config = dict(
    num_hidden_layers=13,
    n_experts=64,
    d_expert=64,
    balance_loss=0.00691,
    vocab_size=4096,
    norm='rmsnorm',
    learning_rate=0.00386,
    beta1=0.95,
    max_steps=5289,
)
Below are experts of layer 7 (counted from 0) of a mixture-of-experts language model. Rows are named router (the router's row for the expert), gate (a neuron's input weights, with its number), up (a neuron's input weights, with its number) and show model dimensions 0-223. Each number is 128 + 24 x the weight over its row's rms, rounded and kept within 0 to 255. Numbers have three digits each.
Before each expert's rows: "gets" lists some tokens that make up at least twice as much of what it gets as of all text. This comes from a sample of Wikipedia text that the model never trained on. Tokens count by the router's weight.

# expert 41
gets: "2", "1", "4", "9", "5", "7"
router:149093142160158094122101133162132137133092100164159149110156141087141153167103121134135131170117121157123111153103140130133136140087132183176111113078201108146168113108153133087137157079108155146123136148115093126121116082139100127142141097110162099116127174109143129100116113100142161131144149106148121124172113146142138129098088147134147121118139137102080090110117132136100079145128145169105124088117102122140130139133121066139079154130150119142140159156129104122181130170115118133106131124113141131113119116116092144147118140127117165125122127136140160105093106164155133148098125119094152127122132129148159103116147130151150079178145138177145118136107144142163137136168
gate1:142154133099146098061112125135106127150127164192152138142138157155146138159131058131105145156119119101131161121126110096137123157091114139099104129123126142110092110152123125131118101129104119114124144104077121168104084125130126108179129166106139134162126127121121141127176079143098145160132134146176108098123113163116114111147124130149097106145128130096153159126109179132148102104139146125134123125119162118132111144100113135144135134093136152118075119162125153114086124120135137164095161148092142132086119161110134112112123154155114092128148133146109109104103124130125130174121123143143106112083077116114147139152146100107158105120097112139123106073096163165150097068169
up1:114089116155122101155083142079132153089120129109160106117137083119101093143143134088150153120092104123151120136132102122128098134115122145142106072143171147167153149128119119185187135113109103104116108127120132139157080127158127097124111138135123166160143134113130136160145113120113088080146165152132134107092164123146137103128116125118102135113153157101172092141120124126127099131138184104167120136123115113167140130158144123133134155106089165146156098157132150115179106124132187133146153125143100090121088088088136150089114126141129100143096124110173105106137117092145086104114158150141081120138129105107151129158096143118132109150152117134095132107125112132143180128121

# expert 30
gets: "2", "1", "0", "9", "3", "4"
router:143113132137120105125111112131111172142115122170136150106102142080135132156137118132112095149130134161114135120085133115121116109096123177155095120150171070141149121122162123090118146104097150149135129141143088133124123106076095129087113071111176088110168152108126120135069160113140149113119159077137128109139141084158128127122105124127155121137166144130112106126118126132097098123142137117108117110123089112130132119122123071176117170122121110142139143166154094120175123167162099161148133184106125117119118135117103126153091128133142148115110159151108175089105109193161101106138160149105142166118116140139145126107121132167137105140160146178133140138104150134122139118164
gate1:097113128130118088171160122164142120089106111168151077174122172120122156132134150170085141114090120158143100114103150150109094133133096101134121099136102096113136093132099196129121152084141145168139112142159130115169146115109164127105162128126114120144148114127099130119115171124092140100107123127166117128082082142107108169137129121115141149103106132154133137132084136141150115152092147154158130128092126131138146134098158148103168099124144109115132113135138148076128114133175120135134121147155103113119157147130084099103112119133139169130100147098151110139111134144113123117102173137147112138138193157143137069096142143119146112160118107109112148130110120149101113184170
up1:092164102145158108181162101129086119123083092111120157101146110153169133128134178128130131135078105148139140096154140159116180102138128098103143132136115136106138131162090098079176171139126152125116115128140100107132118156144162151123164102143120112125127139124144173159133131119139113104114137103156134136113117165122133123102130113142109122162109114115126125115143122169145135103107129113106133156113118155114089122161069118147155124141161104104123159148119128134149103129172154136140138118171088089150132087097127163120143141096168130134083124112112129188150123159131135101128081138153110128099134151114150124106124146139127134116113077133145098114092108156147182050128

# expert 33
gets: ".", " in", ").", " on", " by", " at"
router:187138125130176083111101132184116155105121126141140118089108131108138123172132124091141136160152118152096132126093087105144197112129161133177120142099153099131129136093135107084107130088133119153162131119090085107104151105126105139122169124087145092114134168126073142123141100100105142098113173095165114173130117164139131111131140135108142110143134135152117137111140157116121082101110122169134100117139135133144146082110116112143093115129148112082105129152120084113144126161158108175064147137102140116114107140113177148143112125121101152118128148143089138073118107126141092099136158134145132117144102124128153114082129144151127111137141115151110154109132137153143145124140
gate0:100162137106090149142140187152123121136123127093123106153126120175098120107142130163085134125130142170139126108141165123092122098145118149155175124109127128139128137180150106130130125137140128135150117121098132143110146137088118132116131137177156155150130142092139122123102127146174170154118181104109118105118156183148117161140084162112154125077117133109086137149139093105127143123152134062195155073117113121116102098138176141124141094075131144114119136144101098128143091099113101081141152104129152093101171115088108112115104121119115129091127120179109114150133123121131148126124161113132139119145123132137108117122124139091121110109097172178095164131144138128147124120130
up0:132136129169091135121136112094112100131134103101121142154131139156126098160119119130083145098079121101130113144161129142158149163147109131057132136082130100137145147164154146120112121130132157120144103087130114119189149102114156133141084160095101176132176143142155158152134147131146144133114094098121138120112099155163127140138136134130145127181118143156134104083136126119139077152093156133182117125128100154127102141107047167182084129139126141100138116096157146106144100135142149128131149154129102130127154143148138124163083119111139138101107127133145136102139119098129184147134142112119118130093148147108084130099115153117163123150133153150161133085143148114101157109114

# expert 8
gets: "a", "i", "ia", "o", "us", "is"
router:160088158160147117163146098183159132115158095125141150099121129113142133124126136108138082165126138148103140139136157120173154122102142159155105119124189154157138094086137073092115139112105172167130098139124141140111152141102132129109148112145151106115116181124133117142088104094124148180133160105143114112177169126136164130121137163096112111095150169147118093147168155117117097128106155167106117107139108156143146118136152129143117130098143114119112139165081129101176125127134107155087163126096141112126148155073156162143137143150105129132121128142116165087105118131167104107160119118137133173124084137129145101121145147105121096149123112141122113134104163144132163121157
gate0:152135092113125163141146090123118101123158079158098153118116141173177121118117122153105138126139124097066156080150104100135140119154140103138102105114150130125127138119064153181117170121170107139135145132113103092093129108118115094114111146159119145099115101115133135126115086135132115123093113109155160109130099091130168110138105166117143127105126138134103092150154147104150083095108137145107140180144139114137137175136110153128160127174103074131123115128114134131100116149097138129113069134122154108070104119169118139155152130112140122104102105095172143109127119138118119134119113076100106072119121142182148102134122129123124136136127170125103138109146144109075132132118
up0:155143089127151149128136139159132128171166088128090095101156106157129158149118103128134148132097132124124134118152104101108205136091107116066170082139114103101127151127121104092131091146092109137129143109097091113096076156166120151133093117167150124129135150137117123126111148119084155124124127123125106168141110136107116122136154134152135121124186160152078131117143145153119135117081143119171127130181102119098141118075127154110096104138125145130139119066140140177151144088126139103124150162125133134142139080127123136153115100122145109131142122108137157099076099135121132099116125155137159157109134142126093103086165142157125113115090122152146140108139100125118160135151

# expert 7
gets: "\n", "==", "===", "|", "-", "="
router:140098126159177103117092134164150185109157118129149150088113152061142139129078084121122101148089171111107127137131165130164187110117147150130140132135145088113128107119130117105126135099114173141186105101156125121137137097112112130130117148105119102143131176112108114109101118083113148115139168092134132157141145082102138094132093147124144138087153135161141127092128139091135094099127178123111117137150140131129134096124107115150093138126124109052099114119121088116144102170124136165141110102118143107096122113134130119148097138133112128101125117127086105101116133137130101125116125108132152155129107171124146126111139177157126133184117131155139135105107165160149171152121
gate0:123126151107109139104091127113086122142077115127112113148126131140098154137145155143107166125110086125122093108092135111133126112152139127091131115090130174157124146108146116169129165123128136105134082157115122160160107127149128105138097125102186144097119123156131150086119062113134126105136126121101153134136177104079131157108106170082146157145110111125067157151139151110095114139115123127118121115093144068167145129140112171093110104122125152122113105137152134122167128150104142120138108138113107114105140108130116169108145175082144200108102149100109141128096155141129145119121163104129095078170179133137113141139083155128114108163146142120107134110127120152131137116134
up0:127156136173099162102151129159143127097124192145143150153073115124105141145102180074145148149127120131128167074143124116123155133130164142069134083128084117097107104125146111138145136116143125122135126120128103149100146169111106117119160149127127107136122094111129152101093131141106148174105130142099154075124111125132141119129132184145079115134068139131138138174124102089146087100136121153124129173124146125129122100094128137141133153136101138103105165139085145159095148155093126151156160082126126090154094106097131154099135122112140091135087090100101137162128164159101119158156128116124171101140151136141100120132124147138122143139165135114137141146152104137127136122120

# expert 13
gets: " ", "1", "2", "3", "4", "5"
router:167059148138156108126118113162109114118151144112142177104122128133133123164145151118133112167104123150124113152115161137119160116109162137147114116108146127151143126088168136116124120032112156134122144146138146102105124136079099145093143140166131105126139162125108125114077097111150130133124154066127113142141112080122139101133097129118141143153130150118087081105111145126116112107129132171107125107151119132129121124109124095159084156116138110114110125180140089115167095153140119144124142119110122110099147129103062125142113133146118113113139140117094164106116133141165119163112163127112138167141095136162120091081143125162111080104155182172109158128128141158118148129140
gate1:125098133096159122132094130140106119147132135153126140152101160170119136105105122142116144084119115168172146136125188135121105115123121097122106136118119113124129135134084135126161124142162152119157096152132146144109109097126136116111128111091126127113150150105100115131131084106111161137107095075131158144170121113166102131130129135144118112113104076097141119142162131138137147166131159129176122175089108126112094084129120139171150131172117155118103127115130101151119119156123121172073101164131098167162144138057147129170120124145146117161151153192125159138122153137133149117106146157170139081138145136173131113134124122082134145125111086108178074132127100122107135142131
up1:118109136107120155161123096112135123123132100127118128086106142156123127105116116157139138127121113130150118102138098115131127116083142158120103090111119114101149127122129161160151170112163103150137134111085150150129106124133102121152092149137129111091159088124134109116119194166117121142137115158120098132078157096162116175152134140146129135077145126159134128147136161162119148120151120069144149130100073156120094076157145111083136158117121125103140129105095107139129128133136109130130119161117114162152131076128107144142145157137109114142130145108133062095092169055159123129095099086137112117148141170085151146170130132133102119136142114137101124148116177185116102146148

# expert 45
gets: "h", "y", "a", "an", "o", "ar"
router:185098148176150129139116103152142105100130124114151129089109127101140134166097121134090105170100133155100137131102130129174151110098153147166129093161197124185166114103097101155116141114118165143151150143116123141066124143148138114107140097153160113106111167117116103122097102112129117115105139117156125142153131119130158105140096120116137142116106147144080066143137146134100115122126165157074081126145113115119140091099099134136152161129089097120101134137106122062176134091109126167089123161102135119119102133128150130158109126130110128116136122139129126092108132158130115129154160094137139170127102115151114105112159130173141155131135140158117127122109139160108166115145
gate1:125197151079094136130124161146159075087147110099175133131159153155156121107131093130131128125084127154094113127120131157149109104139133137118130120146108171113177118100100145112136162184107154089123141108134126095119095122182118138107127143143130128163164090085177145169176123103090142136147100150136119108112121118144131130101122150126138098138103070130139132150104164119163133171126097144146128089147126156168126132128099159140109143129157077103165130129098114154155151166129133088123134125130089129108118139130078123092128122139139088129109132124139146133098110122158114158111176121182173109117144150159141128129090105106148122145120134117131133093120111115121130136135
up1:058188143091110104134156102107105165116131110116102115147108108163156134112144157093188146128118143108136129130111164119158140133122128102121109175099136139139116075120137116084093177114126114106104144134115086157142134066121127136112092138083125150127072134150146135096092119162142110139136062148125115112134121090139125153143147136122129104118072093090166175149096131155118123154132090152145143146145122117142127158111160179148134152120132128145147138129150129137136118113131106123128140130154122137109174137124125147099139182125094132136151130131109128058108159085129145133149129156118134112136120127089091111149127142125072123128142129151149119109140125107123081129101

# expert 27
gets: ",", " as", " and", " that", ".", ";"
router:185096135146179111126111132136138177112126150108127180088098143104121150163126113097095122130113117135105112163100135089126146108114109182175104129129153119151125099083129117104113128115128146139140136109144093148107143129099120145074171105118126122102154152141106126097140140131114163151140173108147102147126121117128115116101110136148180162113139188156097137104127151115133095108112151179113086115146135145157181101113070114149118124101116091123130136114138109117145089112129140159124136147091103068132122140149147146154116146131092124120120121150084144086095097125160103112168161103136118137147120161129137101083118131181152117134157122134114155113096141126129164148117
gate1:134095129150156123093140130136121125131122130125151120135157096092137128112131185127112111140109120108171118157105139097160136146125150154114122132124137065134121125119134109110159114128187116105120109165137111102185165175112132135137088137075104114117135122126140110135150122111122153095122108163106140149151120140130155128101117120112108100159068119150143080192122142199132163139127167158103121139113146088183118150149111134080182110138126177154086144171162154122144107089151134133133123173106131131134177134133100122089083123090147150142130167110132148113130175155114105134148158129123133122150133126136123109132146121116185123115139135142135135149164126135107148137142
up1:040091118171111168106132120129142083076145105125070137155139119121166187122169101113150151113127141137133190161116115116121130127088134070132129164137090129093152145128167151124126108122105106126115118159107111100104145073136123120132137117136137137128099113141138154112091127131112106140146102112135106141120136131120134125172118127118119084103147093108162124146070133074126129134111137098139155114151113149139161150110081158146124118107096117151148094184088142119107120111101103131107123140125141139135087142110125124138101131124135130139149092174116082192123136151105121119142124151173140140107168117149133129115124129122143129141152113125152100123110156091154096107128

# expert 6
gets: "or", "ad", "ur", "al", "am", "ar"
router:145097168108139115116088089148130158099110087191120118129105142151156132163098058118109088193130096101110092113105116114146130127125149137160143084119160119136144109121130103104134153144096155132134153137137122187144084107104095126149135141128116112136120172118105124156121096069145116128134150095137115154138151098109182124118077128148128159142107161150129075129145140092118111108084120149124112125133109130158129090130114143162138185131129121101101112112120110114138107086157125119117147164104134136100123121120140140158109154181116146161127103141124137125154128143146113171159161183138117145142116126162135111087135122153148125138164119139166154130147106160145132140119
gate0:204147154119116136112114141094134122116116131096114112112108134126127132121140127139122108143110113139142142072137133105086119151125099110139113080141137091121146143102126176158117125121125103129160113141129114128139068101114118184117171122118145128141197141127115126179135139142118162152088139145133101119103099125111111145147133151111113148146121123116144143131095125125133145112141160088075164099136148118200193158154118158141146115149087153128107141144111110077129121155171088160110145121140135133069119110142133131143141108112142121151119113111144088125135142108105066164122162163114127116130140143122089142071128110163148123158133173139149065138141125114110118111127
up0:147162126107112054097148158139189159112092124112110103071098064125137106127111139148113134127135145118153115148149170133153145135140111108097139151092106118092137113140112116097110121092113106150131181102115116108111145113151121124121117156125130084090104098168112130120134172113134120128136149142089141171121098132115115132131137135094133158122161135101109098144134129129105080130164141145112166116092119088132100095138173104080149144084166107166132120094139121120143113106096105151162154113157130163130118121100138168104164166132139137112111097175171148154152137119111110096139109113126135128121148107117143104143134116161116129084139169124107116093163157110132110108104